Below are experts of layer 5 (counted from 0) of a mixture-of-experts language model. Rows are named router (the router's row for the expert), up (a neuron's input weights, with its number) and show model dimensions 0-255. Each number is 50 + 10 x the weight over its row's rms, rounded and kept within 0 to 99.
After each expert's rows: "comes after" lists some tokens at least twice as common just before its tokens as in all text. This comes from a sample of Wikipedia text that the model never trained on. Tokens count by the router's weight.

# expert 46
router:54 40 37 50 37 41 24 41 53 54 44 63 53 64 61 32 45 72 30 45 46 35 47 42 29 45 59 50 56 60 30 37 57 63 44 49 59 47 54 36 32 62 50 49 60 82 58 37 43 49 31 46 33 45 50 69 48 41 50 40 50 49 47 35 50 57 53 43 51 53 56 67 53 59 43 57 51 75 61 43 31 43 68 45 50 53 53 24 47 54 65 45 52 29 44 52 51 66 45 43 51 49 45 45 53 66 46 53 46 44 59 76 49 57 46 49 53 42 49 43 65 44 43 36 62 51 40 40 42 57 50 37 64 45 45 62 54 56 48 58 44 47 54 28 45 55 46 43 47 49 45 56 51 40 59 49 52 45 55 49 50 62 53 43 62 61 52 53 56 50 51 61 46 54 46 44 39 56 67 26 41 39 51 53 68 56 49 58 36 43 68 69 51 39 46 58 44 47 52 49 56 50 46 34 71 48 45 52 57 44 35 66 35 45 51 53 51 57 56 59 40 51 37 57 43 54 44 59 48 39 56 51 54 62 39 40 44 28 57 45 28 43 52 47 40 28 54 29 58 52 61 43 45 41 39 51
up0:56 53 46 42 44 41 44 48 52 57 67 46 45 54 63 63 43 57 55 60 45 49 52 54 34 43 57 43 36 78 52 43 37 40 64 33 53 60 44 55 56 46 45 49 61 62 39 25 48 50 44 65 30 46 39 41 48 36 40 62 49 58 40 46 44 46 50 27 60 63 46 61 63 44 53 50 44 60 57 50 44 53 50 57 53 59 41 64 68 56 65 61 42 35 39 44 41 56 44 29 45 48 42 47 53 55 57 54 43 60 54 39 68 54 72 73 52 61 46 36 66 50 59 39 57 47 41 44 52 65 34 53 55 57 34 55 47 52 39 56 43 38 58 31 42 37 46 62 53 63 54 52 41 42 51 35 57 51 61 45 46 53 66 46 51 72 40 52 37 43 48 48 59 76 53 51 27 45 66 53 34 36 59 43 42 28 53 49 38 44 52 54 43 38 54 51 63 44 38 73 62 65 51 28 52 48 61 51 49 48 49 55 52 44 33 40 50 54 49 41 45 49 53 44 46 36 39 46 39 36 48 63 30 49 45 49 54 40 35 43 49 66 61 46 40 39 55 33 42 61 61 42 59 45 45 66
comes after: " the", " a", " his", "|", " in", " The"

# expert 18
router:53 49 46 58 39 43 41 50 48 47 44 52 50 54 56 58 54 45 43 48 40 45 34 54 33 56 45 41 47 45 70 49 60 27 40 46 52 53 55 64 50 58 55 56 46 36 60 65 48 49 41 63 43 49 27 51 67 45 67 49 56 49 48 44 52 33 65 40 48 41 46 57 49 58 41 53 50 77 49 57 32 68 62 48 49 65 55 50 37 50 79 46 49 41 54 51 40 37 62 54 44 45 49 58 47 73 46 42 65 40 53 49 51 32 40 60 53 45 67 56 50 33 28 40 50 57 41 44 41 52 46 39 53 68 53 38 45 44 58 55 47 68 35 29 64 50 49 46 69 44 41 37 49 51 54 50 57 60 44 51 60 51 50 46 39 47 66 58 42 46 51 54 30 58 42 44 40 57 44 66 42 44 54 54 51 55 41 59 41 67 64 63 59 68 40 55 25 54 41 47 69 39 61 58 61 34 57 52 17 48 54 58 59 37 69 48 53 52 49 54 42 51 52 54 56 41 48 45 47 56 40 44 52 60 47 31 37 54 39 39 42 45 48 69 45 30 53 29 54 60 37 42 43 40 41 39
up0:44 43 56 47 27 54 64 53 50 54 62 46 50 47 51 43 57 52 62 51 51 63 63 58 36 54 39 57 43 29 45 66 53 56 56 38 35 52 71 61 59 62 40 41 50 63 60 37 46 61 38 43 43 64 56 48 54 53 42 47 29 61 49 74 39 50 46 59 64 38 44 38 34 40 35 44 52 47 45 47 43 41 58 55 56 27 58 46 56 56 34 51 46 50 50 48 43 44 46 47 31 55 45 66 62 46 39 50 69 58 56 48 71 54 53 52 61 52 40 33 46 33 53 42 62 45 64 60 59 58 55 41 55 67 52 62 57 58 39 55 46 59 57 52 40 39 53 58 46 51 62 58 61 44 46 58 41 39 51 37 60 48 50 48 49 63 44 60 60 52 29 54 53 56 30 39 58 50 61 48 55 59 61 68 68 60 57 57 57 68 49 64 66 71 66 73 41 38 46 49 50 44 50 45 58 47 28 46 51 57 39 33 37 37 50 48 56 43 70 50 50 43 48 38 56 40 60 30 34 69 50 47 31 44 53 56 49 54 33 68 46 34 41 59 53 57 52 39 44 58 42 54 62 33 52 51
comes after: " |", "|", ":", " /", " on", " 1,"

# expert 15
router:41 34 35 49 47 44 64 41 49 57 41 56 59 37 35 58 60 67 43 37 34 47 58 63 44 48 52 45 50 47 32 58 54 46 44 36 28 61 64 65 48 49 75 55 59 56 51 51 72 58 43 47 46 31 39 50 54 42 54 53 52 48 59 41 55 59 51 50 50 45 61 52 43 57 47 55 45 65 57 57 72 33 38 39 44 34 53 59 48 58 42 45 51 48 49 61 43 60 37 39 48 55 49 38 48 55 41 50 35 28 50 55 46 48 47 55 58 49 41 35 49 40 78 61 62 62 50 47 52 44 52 60 89 51 43 43 65 76 58 56 54 48 38 56 69 54 27 46 42 43 48 52 44 64 48 48 47 66 48 40 56 54 62 52 53 51 44 57 62 58 45 54 34 55 47 23 47 43 57 42 69 65 63 55 27 55 45 53 49 29 58 54 55 52 58 57 40 45 43 43 47 29 52 38 50 40 48 50 69 44 38 44 30 79 59 41 52 41 49 36 50 49 59 54 53 57 26 45 52 58 46 48 36 43 59 55 37 50 64 50 47 43 50 47 51 59 53 48 47 48 42 41 48 47 47 61
up0:47 47 49 51 64 63 45 50 51 40 57 52 51 51 44 63 54 56 45 52 66 55 54 49 58 52 42 50 47 60 61 55 41 53 41 53 32 50 60 58 51 46 39 39 60 65 53 65 52 57 43 60 64 54 58 51 63 35 42 52 49 74 31 22 55 44 68 60 52 41 46 55 56 27 55 50 38 40 43 45 38 51 45 47 69 58 52 49 49 57 43 46 65 49 41 51 43 58 47 38 57 55 64 55 66 68 33 56 44 53 32 55 64 48 52 44 58 29 50 80 50 46 42 55 48 62 36 44 43 55 38 28 48 40 52 66 44 55 52 41 40 43 55 35 34 50 66 49 45 61 52 39 54 53 55 61 61 63 53 47 73 44 56 48 43 50 43 51 48 41 42 44 39 56 47 39 45 46 31 35 69 54 67 42 65 32 50 58 49 42 52 62 45 41 49 56 50 65 49 55 51 58 45 44 43 32 50 36 48 42 39 48 39 56 49 56 49 45 66 36 28 59 40 57 53 35 55 52 33 62 38 41 60 38 39 58 58 68 59 32 53 63 80 52 46 48 37 48 60 48 65 41 66 58 38 64
comes after: " the", " a", " The", " his", " first", "'s"

# expert 50
router:53 53 46 47 45 45 57 51 25 60 53 61 54 71 60 29 43 54 38 41 39 61 28 43 48 51 45 51 49 31 92 42 51 32 47 51 46 55 56 25 45 58 54 40 54 33 55 37 27 52 39 58 46 62 62 47 70 48 54 51 56 50 44 35 53 33 50 42 61 51 47 54 60 49 47 56 53 64 44 59 56 32 52 54 37 40 52 39 63 49 58 44 42 56 45 58 54 21 30 47 52 47 44 51 49 69 46 43 56 51 51 59 49 50 50 32 55 66 88 37 37 26 32 49 43 46 41 52 44 51 57 56 20 68 59 59 52 58 57 55 46 68 51 55 50 52 59 56 68 45 47 56 53 46 48 53 52 13 56 44 57 53 56 50 44 52 42 55 55 46 48 57 45 53 48 58 53 37 62 40 53 61 50 59 50 55 49 46 48 53 71 71 59 42 44 52 63 53 37 40 51 45 36 51 52 44 44 52 65 53 41 54 62 34 60 49 46 41 46 50 50 47 48 55 45 54 38 43 43 51 61 44 50 49 46 53 46 45 54 51 51 48 46 41 47 37 50 64 46 53 66 46 37 43 50 53
up0:23 54 39 52 43 50 43 33 50 67 58 51 62 37 59 60 38 43 48 41 46 43 58 38 45 50 47 51 57 55 57 54 34 56 40 70 43 61 62 38 50 53 46 44 53 61 44 50 33 67 48 53 51 58 47 61 63 55 58 49 59 39 57 38 54 45 50 46 42 35 44 28 61 62 45 45 53 54 45 39 49 42 69 39 55 56 47 63 40 41 56 51 50 47 36 46 45 36 39 52 51 41 59 46 60 50 29 31 66 54 49 35 48 64 50 55 62 55 60 52 42 41 50 59 50 43 44 19 39 43 49 59 55 54 29 51 43 46 25 51 48 53 42 60 38 51 44 61 76 54 65 46 31 47 73 35 58 56 36 45 62 60 59 47 49 31 37 52 47 47 41 58 55 57 33 54 51 53 52 37 54 50 46 60 55 44 46 42 60 27 57 50 41 57 27 58 49 47 46 34 53 45 59 61 54 26 61 33 42 46 64 48 54 49 38 62 50 37 56 49 36 30 50 37 35 46 61 61 51 57 53 56 47 40 47 45 51 43 68 34 36 52 35 49 34 71 60 55 52 51 40 44 46 56 60 44
comes after: " the", " is", " a", " was", " are", " and"

# expert 3
router:51 43 45 53 42 48 49 40 41 43 44 48 49 45 67 54 39 58 80 51 51 46 60 36 49 68 46 51 61 56 84 54 44 32 46 42 41 46 59 59 36 56 48 76 50 66 38 59 60 52 55 49 48 60 60 66 51 41 29 44 48 48 37 57 49 33 49 49 49 40 45 66 31 43 54 66 45 72 43 63 49 57 73 34 41 51 60 32 43 52 58 56 40 48 47 36 52 42 51 52 49 56 52 12 56 46 44 36 47 32 68 41 52 47 62 51 49 31 48 29 42 49 37 70 60 58 51 54 52 49 59 48 47 62 38 50 53 49 32 51 50 33 59 37 56 56 29 52 42 56 43 58 47 39 50 47 53 63 48 62 52 53 42 49 47 52 51 70 43 57 55 54 55 49 57 55 44 32 55 58 53 52 52 41 19 57 62 45 51 57 41 35 51 56 54 56 42 52 47 49 62 52 48 56 59 42 47 60 34 33 55 52 43 48 59 56 59 49 61 44 55 49 51 63 64 56 58 56 35 61 38 43 58 53 66 41 46 40 49 38 39 42 25 47 45 55 56 47 61 57 53 61 37 49 40 44
up0:73 29 49 60 48 57 48 33 49 52 65 40 61 44 82 47 49 49 41 59 43 49 49 49 37 61 59 64 56 38 57 32 56 50 58 32 58 33 46 33 36 47 55 38 60 46 67 56 47 40 52 61 56 56 62 50 50 42 60 44 52 54 71 40 55 33 36 57 52 22 47 65 53 52 60 62 60 40 60 52 42 54 64 50 47 57 63 45 47 41 46 47 68 57 41 47 36 54 52 53 63 38 58 45 57 38 57 45 52 45 44 42 41 46 51 64 44 51 66 62 67 56 51 52 69 42 38 64 56 67 41 47 53 69 43 55 55 40 58 62 39 50 42 42 55 45 49 45 39 76 53 65 52 45 45 46 47 38 60 50 48 39 46 47 78 51 56 66 48 44 46 58 35 53 68 52 48 49 54 50 48 61 49 60 61 44 47 45 49 45 41 49 33 50 57 50 32 26 39 61 63 31 29 43 42 43 31 59 56 30 47 47 64 41 39 47 48 36 53 53 50 53 54 54 33 37 44 57 39 58 41 44 46 65 41 49 43 54 68 32 43 57 56 47 47 40 44 51 47 46 56 53 46 53 34 56
comes after: "\n", "-", "\n ", " such", "==See", " member"

# expert 51
router:34 42 48 62 43 47 40 45 54 55 50 57 52 44 44 09 54 53 52 45 43 32 60 51 56 58 43 44 56 53 41 56 61 64 44 44 63 71 58 58 49 49 49 53 53 36 38 27 47 52 38 49 49 66 26 43 41 59 56 53 58 48 52 43 52 62 58 56 60 40 43 36 50 52 42 60 42 49 45 45 57 26 50 44 64 70 49 43 45 55 33 50 35 53 52 63 48 34 43 40 46 47 55 62 51 56 55 47 41 55 59 54 46 44 43 53 49 51 74 33 47 49 72 37 46 37 55 52 44 40 51 54 58 61 58 38 43 57 50 38 59 65 54 32 59 56 60 44 26 46 47 43 51 56 51 39 51 24 59 36 48 58 57 38 58 48 54 52 82 41 43 60 58 48 43 65 51 54 42 36 73 55 49 65 40 53 57 51 35 17 55 54 59 42 51 51 64 51 53 67 59 49 47 73 57 50 38 49 65 59 35 48 36 76 36 44 55 45 52 54 51 43 52 55 53 61 48 60 46 54 51 46 41 53 52 45 47 70 49 47 37 46 52 41 63 37 45 49 53 52 69 46 53 49 49 57
up1:46 49 41 45 64 56 48 52 45 47 50 60 42 45 51 36 54 47 39 52 36 50 49 45 55 42 65 55 40 57 49 66 38 45 47 38 73 47 49 53 31 68 52 58 52 48 61 39 35 52 45 46 46 58 23 59 36 53 79 44 43 54 52 60 59 56 39 53 49 32 64 37 29 40 70 60 48 46 53 66 43 52 50 50 55 53 25 57 50 56 33 39 63 44 54 52 49 43 59 47 57 71 38 58 52 41 56 56 40 61 59 30 45 57 72 46 69 54 45 52 44 43 40 62 48 47 54 37 61 42 45 36 58 58 48 68 54 73 43 50 44 45 38 74 62 63 51 69 64 68 49 52 43 67 52 48 64 55 42 60 60 47 40 58 34 57 58 52 42 43 49 52 58 57 47 44 57 65 50 47 48 41 46 53 36 53 58 39 73 59 33 45 50 34 35 62 48 51 53 44 64 36 75 42 59 45 33 65 38 37 53 43 47 60 45 52 54 45 59 31 59 55 52 67 57 42 48 73 50 47 47 50 50 51 43 61 59 45 54 48 52 47 49 39 58 46 58 68 56 47 64 60 52 45 50 48
comes after: "|", " the", " The", "==", " W", " F"

# expert 41
router:36 39 26 58 47 53 42 60 56 52 62 53 58 38 41 60 29 34 51 40 48 46 35 39 48 43 58 42 49 64 47 43 58 41 43 51 44 41 57 49 41 53 64 48 55 32 54 45 43 63 58 51 46 36 32 72 45 49 35 47 52 54 45 42 53 51 49 51 55 52 53 64 44 45 36 50 46 49 63 54 47 49 44 37 53 55 40 52 55 56 67 31 57 37 47 65 64 57 45 48 47 49 56 52 53 68 57 47 43 43 29 51 74 40 25 71 53 69 46 68 45 34 39 49 48 54 61 48 44 45 48 56 57 55 60 38 62 67 40 62 41 51 52 40 52 52 44 49 45 53 41 56 52 41 45 63 57 41 51 32 58 57 41 54 55 53 59 66 39 38 50 44 57 54 51 30 53 60 38 48 42 43 56 71 62 70 57 46 29 31 52 59 57 52 25 47 36 51 32 49 61 48 51 56 60 44 52 53 49 55 45 57 77 80 62 54 51 50 42 43 43 44 41 60 46 20 47 65 44 60 59 55 39 44 47 56 39 50 37 45 44 51 47 60 60 42 44 49 59 49 68 51 43 55 35 66
up0:38 21 70 56 42 47 60 58 61 48 48 52 50 39 60 49 37 49 43 74 45 51 53 35 66 65 50 38 40 37 47 50 46 53 45 53 52 44 60 64 54 58 43 43 68 45 55 56 58 53 51 55 45 36 53 51 58 59 42 50 71 55 40 50 49 50 74 35 52 46 47 49 65 35 42 52 55 36 53 57 41 70 52 50 43 54 38 48 68 57 38 40 50 55 52 50 69 59 40 50 60 41 63 45 55 48 33 48 37 54 63 44 55 48 26 46 41 54 68 46 73 53 48 39 60 37 53 46 50 53 60 44 52 32 59 68 26 42 66 53 41 46 54 50 56 50 59 42 39 68 48 53 46 41 53 50 53 45 27 45 57 51 44 42 76 45 51 33 37 39 50 45 52 60 61 52 62 50 59 57 50 35 42 77 75 62 55 57 47 51 39 70 60 55 37 58 43 32 63 60 52 65 45 69 57 57 45 36 53 59 54 52 45 53 35 51 54 38 51 37 52 53 58 45 55 48 45 40 42 51 77 32 43 45 57 48 61 45 53 35 40 49 48 41 37 49 50 46 49 38 68 50 55 58 49 51
comes after: "\n", " ", "|", " Year", " Party", ")"

# expert 39
router:46 47 58 53 48 43 57 47 49 58 46 43 57 37 33 29 39 56 45 48 49 73 69 45 30 44 50 48 40 34 46 48 51 42 44 55 37 45 54 25 48 54 56 49 32 37 73 43 40 46 36 68 48 41 54 59 62 53 42 43 58 42 53 51 55 47 54 47 47 50 63 63 46 46 49 49 53 40 42 71 25 62 41 36 53 31 61 51 31 61 54 43 55 34 52 41 45 24 50 44 40 52 52 50 17 45 51 43 57 47 39 54 67 54 65 44 51 58 41 35 50 61 63 56 35 32 48 50 43 47 37 44 47 64 30 58 40 47 51 49 54 61 46 45 38 55 55 47 46 47 37 55 52 43 34 45 54 67 54 37 56 49 22 45 58 60 50 52 27 52 34 50 43 55 48 21 44 63 65 39 44 45 52 53 34 48 49 52 44 24 47 56 52 23 46 58 42 41 49 51 57 50 44 41 46 47 49 54 43 47 47 46 72 45 48 62 51 34 56 48 40 39 38 53 68 48 51 52 54 52 42 42 56 44 34 46 53 67 40 58 45 49 51 53 50 64 51 66 50 53 58 48 60 49 35 40
up0:46 54 34 43 46 64 70 36 51 43 61 76 43 49 48 72 63 48 55 46 68 60 62 50 53 51 41 31 52 51 45 42 43 60 54 50 73 65 47 30 41 80 65 44 47 42 59 46 58 48 62 66 47 46 53 51 43 31 47 50 59 54 49 57 30 33 56 43 45 48 41 64 37 45 56 48 58 41 64 56 47 55 49 71 51 32 62 44 52 50 53 49 45 17 50 53 47 41 55 58 44 42 61 60 47 57 51 60 61 55 53 51 69 66 53 45 51 61 44 35 54 40 51 45 41 68 54 50 38 67 50 46 66 44 53 37 63 53 46 51 65 54 38 48 49 49 47 65 64 35 52 54 47 29 48 34 51 48 45 47 51 59 50 36 50 63 49 38 71 47 57 47 35 54 47 55 43 45 43 78 38 40 55 57 60 53 49 48 61 44 51 38 66 52 50 64 63 51 57 57 55 38 44 45 53 62 63 55 76 28 50 47 48 55 50 38 52 49 44 43 51 40 58 51 49 55 52 69 51 58 79 53 48 62 48 58 35 55 59 60 54 53 39 46 57 59 50 55 63 49 47 39 47 53 69 61
comes after: "\n", " is", " =", " as", " was", " =="

# expert 36
router:52 56 32 37 57 42 35 43 55 40 43 46 58 48 32 61 47 68 66 41 55 70 30 47 49 50 44 48 60 50 47 77 61 41 51 53 42 39 48 66 51 58 58 55 44 46 66 44 45 65 47 55 55 29 56 42 60 45 32 43 46 50 20 31 58 48 60 53 57 54 64 49 42 54 50 62 41 58 57 58 48 57 40 46 41 56 67 27 58 51 53 58 50 44 52 73 37 42 52 45 43 51 63 54 59 49 46 42 54 53 49 42 51 21 47 70 54 65 47 51 43 26 53 54 58 57 58 47 55 40 42 60 54 47 37 46 61 49 63 58 53 31 47 31 46 52 51 41 63 53 50 26 42 42 42 48 45 49 47 41 62 52 49 47 68 69 48 42 53 50 47 51 32 55 36 57 35 55 43 39 46 56 52 44 62 68 50 48 41 39 49 47 54 66 47 60 42 50 53 36 57 51 38 57 43 47 56 48 41 64 55 25 61 48 56 48 57 52 38 57 48 48 37 56 46 49 46 67 44 58 85 55 34 42 64 38 49 62 61 43 43 53 52 52 70 32 51 41 56 48 63 43 57 43 48 58
up0:46 49 44 42 76 47 60 33 39 46 55 51 52 31 57 40 50 50 68 47 45 47 70 42 59 60 49 58 50 52 49 41 51 49 52 47 54 35 35 32 19 51 58 48 57 40 36 40 59 45 58 52 63 54 38 59 35 46 45 57 27 39 45 64 47 49 49 47 40 44 38 50 59 42 46 41 54 54 37 60 56 49 58 40 39 48 52 47 63 73 47 47 47 49 58 53 43 60 63 56 53 59 71 37 59 28 56 53 28 49 50 45 55 37 54 46 59 57 65 46 33 30 39 42 45 60 55 61 52 36 51 67 36 77 77 34 70 61 54 44 55 63 41 45 49 46 39 55 45 69 61 37 40 51 40 51 64 56 58 45 46 48 44 35 58 44 38 39 48 64 64 60 70 49 40 49 55 53 28 60 36 54 51 42 43 39 64 55 50 43 49 54 49 46 33 63 55 65 44 46 57 62 42 50 48 56 50 42 35 48 58 50 57 49 57 55 67 37 50 45 53 53 42 54 50 51 45 67 33 51 56 43 52 61 63 46 40 55 52 43 53 44 52 20 38 53 51 49 44 55 28 50 58 43 45 44
comes after: " |", ")", ".", "===", " also==", " information"

# expert 19
router:41 36 56 50 44 37 34 53 40 55 59 62 53 45 46 40 34 58 62 43 52 32 62 44 53 48 45 34 43 65 40 38 53 24 43 43 44 39 58 45 57 63 55 48 46 58 54 64 59 48 46 52 46 37 37 67 55 63 62 51 57 47 43 40 57 35 51 42 51 44 64 79 69 68 53 58 41 52 54 56 48 45 26 42 60 57 51 66 53 51 59 42 51 26 50 49 33 55 56 43 43 53 56 57 46 57 43 44 50 39 53 51 55 35 47 53 57 43 48 49 76 55 59 59 43 63 54 66 51 61 43 32 63 58 37 44 62 50 26 45 49 50 50 63 52 62 50 34 46 47 47 42 46 45 45 39 53 45 52 32 51 62 38 54 57 61 52 55 16 29 54 43 55 62 41 60 56 40 50 54 29 66 62 63 48 62 56 39 43 63 56 58 51 48 48 53 41 61 43 40 72 38 51 58 54 46 57 56 31 29 45 48 28 72 52 54 57 51 72 65 45 50 56 52 50 58 40 57 44 59 63 46 46 44 49 50 47 44 30 53 53 53 57 42 58 51 59 53 53 50 65 39 41 39 47 43
up2:36 53 62 36 62 37 63 56 46 44 44 39 57 57 66 60 45 55 46 57 50 47 58 50 52 53 45 61 45 53 60 64 46 44 47 72 52 53 33 50 66 58 44 53 55 43 49 68 55 60 38 46 41 50 57 70 50 71 37 60 47 48 54 49 53 46 51 41 28 44 49 57 46 41 46 60 50 51 58 46 44 54 50 45 59 62 49 51 61 50 58 61 51 31 54 68 39 67 47 60 61 77 67 39 42 52 42 33 65 55 56 54 41 47 53 51 54 40 56 48 58 57 49 61 74 40 53 60 57 64 40 46 56 36 36 44 65 52 39 43 48 55 42 44 50 66 46 39 50 60 41 52 45 51 65 43 45 68 49 49 50 43 51 59 52 43 54 54 34 59 69 55 52 67 51 75 60 62 67 35 44 55 68 62 50 34 41 44 67 43 44 69 47 50 38 60 59 63 59 52 44 57 47 36 46 51 73 57 50 40 53 45 23 60 28 58 36 51 50 34 50 58 51 49 54 42 42 24 46 57 49 42 50 64 39 54 36 41 58 41 53 62 37 54 61 58 71 38 41 52 71 61 56 43 54 54
comes after: " |", " was", "|", " he", " were", " He"

# expert 4
router:52 37 29 45 50 43 54 46 48 53 51 46 52 41 39 57 51 64 54 29 51 30 26 53 55 38 40 33 49 41 56 28 57 53 43 44 40 43 49 51 45 53 47 59 52 41 73 50 61 60 35 40 44 24 40 76 51 55 29 42 44 44 25 40 57 50 60 46 39 52 57 56 70 73 53 63 52 56 54 42 44 52 64 53 58 35 50 46 56 54 36 47 51 50 54 67 26 39 23 41 48 55 63 44 48 53 53 53 44 50 44 55 45 27 54 62 61 59 41 52 38 53 68 56 79 61 42 47 50 61 41 49 35 40 59 62 48 78 40 56 45 34 64 59 46 53 41 48 76 48 54 62 43 32 51 47 47 42 62 47 56 62 48 48 67 53 51 47 43 28 46 61 36 48 45 50 52 38 45 31 41 48 49 50 56 57 50 55 38 55 49 65 58 39 45 55 43 50 54 43 43 51 45 52 52 48 51 48 45 35 50 39 50 53 55 43 42 67 55 70 47 55 60 51 56 52 31 58 58 45 58 50 51 45 57 53 48 56 41 49 40 48 51 41 65 46 51 73 59 45 47 51 51 42 32 50
up0:76 63 44 64 37 44 57 56 45 36 49 40 50 34 76 33 49 54 44 61 55 64 52 57 32 50 43 57 50 43 47 48 58 57 57 46 53 55 46 38 43 66 41 36 58 48 51 45 50 55 55 51 51 48 74 55 60 40 50 61 48 46 65 36 52 55 39 52 43 41 43 54 51 49 50 44 57 58 60 58 57 53 57 56 51 50 44 61 54 46 45 34 53 57 69 54 45 43 54 46 49 36 63 36 52 52 66 34 49 57 47 48 42 59 69 65 48 56 36 45 37 49 56 51 64 46 48 68 57 46 43 40 64 60 49 60 41 32 56 55 61 60 48 62 31 60 47 42 46 52 57 62 59 57 56 29 50 46 45 51 58 56 56 51 69 77 61 62 48 44 43 58 38 50 67 46 35 52 62 55 55 60 60 54 48 51 53 35 33 44 51 44 46 78 63 47 34 31 49 65 68 50 41 52 41 43 33 51 67 42 62 42 48 61 46 48 62 34 43 49 53 33 57 37 49 46 64 34 51 55 72 39 37 49 56 45 60 61 47 51 31 46 54 52 43 53 70 62 49 59 73 27 54 57 64 40
comes after: "\n", " |", ".", "===", " ==", "=="

# expert 62
router:43 58 52 70 49 46 46 54 19 53 50 43 51 56 69 23 23 44 41 55 46 58 68 43 54 54 38 39 72 36 42 62 46 64 43 47 63 42 56 38 70 59 54 45 50 52 74 43 52 55 54 51 50 40 63 62 48 61 40 49 55 51 34 48 49 56 47 43 58 50 69 41 48 48 49 50 47 59 60 49 68 37 60 42 48 19 53 34 40 53 59 56 48 47 44 53 60 66 52 48 48 52 55 37 51 45 43 45 61 43 42 65 45 55 56 53 50 40 68 41 72 45 38 53 57 43 42 55 46 34 57 63 64 29 39 54 40 42 44 15 48 34 46 60 49 53 44 53 42 39 51 56 45 51 40 30 57 57 59 47 64 51 27 48 67 60 58 53 60 47 47 50 43 59 43 53 46 22 41 29 51 59 58 57 27 49 70 53 50 45 40 53 50 51 55 48 47 48 50 51 52 47 46 33 57 53 41 53 44 32 51 60 49 52 49 49 41 33 54 42 41 42 57 64 51 42 44 48 44 46 70 50 51 45 54 39 43 61 62 47 50 33 56 51 61 58 47 52 50 52 32 56 40 53 57 51
up0:43 47 61 58 29 54 50 37 51 45 49 53 63 63 77 57 43 55 50 45 45 64 34 50 65 36 58 22 53 40 53 45 53 37 45 41 42 38 54 42 42 43 63 42 63 68 55 44 52 55 47 50 31 48 42 50 52 56 60 33 57 63 54 48 64 45 52 50 49 64 48 43 70 60 46 42 53 47 65 51 46 51 42 58 53 36 71 55 43 53 54 61 53 46 61 65 49 47 56 47 43 38 57 38 46 42 37 56 52 57 58 55 46 46 56 46 51 60 54 45 45 48 56 45 57 60 40 52 37 48 48 38 20 44 59 47 38 48 33 34 39 77 54 43 52 37 34 58 65 47 77 37 31 43 43 38 63 40 45 43 37 46 43 30 45 69 28 40 54 59 41 48 49 44 40 62 64 62 43 40 60 40 46 64 46 52 47 46 48 72 43 40 39 57 57 45 36 55 35 52 46 51 22 43 51 43 49 38 40 57 61 29 61 51 59 54 47 51 36 62 51 44 55 49 59 44 44 62 55 69 51 43 43 36 55 59 48 53 61 55 34 35 58 47 60 60 62 61 41 53 55 47 41 54 51 61
comes after: " ", " 0", " 1", " —", " 2", " 3"

# expert 45
router:48 49 45 57 49 48 51 55 52 53 57 49 54 74 40 19 47 52 32 40 55 59 59 49 53 44 57 40 50 50 28 68 49 57 48 45 76 65 58 65 55 65 43 51 55 35 57 51 35 46 40 46 42 60 59 57 71 48 54 53 51 41 67 45 56 43 58 50 56 44 46 56 39 45 49 43 51 53 47 51 55 40 35 50 23 54 41 42 42 58 39 57 37 41 51 60 45 41 48 43 48 51 49 43 51 49 41 44 44 48 60 59 60 28 47 42 60 54 55 53 54 40 66 45 45 31 33 55 36 43 28 50 38 39 40 35 61 55 58 49 31 63 54 48 54 55 61 51 62 44 52 36 48 42 45 44 43 60 52 45 51 51 57 52 40 54 51 53 23 54 44 52 39 49 47 55 48 55 51 51 71 50 51 55 37 50 39 49 42 46 41 55 57 60 50 53 67 61 51 50 47 40 45 65 56 45 51 55 82 23 45 36 79 48 62 54 67 32 46 51 34 36 49 57 47 60 42 48 50 51 38 47 43 42 59 31 46 52 26 53 48 43 50 72 50 33 58 33 55 57 52 42 22 51 48 60
up0:51 52 46 74 47 40 46 59 49 41 59 48 50 50 51 61 65 40 55 40 48 69 69 49 50 30 47 47 66 61 58 53 42 66 52 51 58 53 48 29 64 62 69 68 64 60 49 40 59 70 36 49 53 40 40 34 47 53 54 56 59 40 41 35 69 34 37 43 44 45 52 53 59 63 62 47 45 45 46 49 53 66 52 39 53 46 77 59 33 48 70 48 52 41 47 55 53 42 40 51 47 52 60 52 54 49 29 20 46 64 55 66 40 49 44 57 58 55 66 50 44 41 56 43 56 67 68 45 31 46 46 57 47 45 60 65 32 58 55 39 31 47 49 56 39 48 47 50 55 62 65 64 38 38 52 55 66 37 35 63 51 43 45 51 39 34 45 49 61 41 52 41 44 59 54 41 56 48 48 63 56 44 50 59 39 50 46 49 44 47 55 38 55 45 35 74 54 52 60 60 43 29 60 49 43 52 32 42 40 58 49 62 54 46 45 37 43 44 57 71 43 30 38 60 43 49 49 51 46 51 51 49 47 40 56 46 61 37 56 37 36 61 47 36 47 49 48 63 37 63 45 55 59 40 44 70
comes after: " |", ";", ":", " +", " MPC", " ("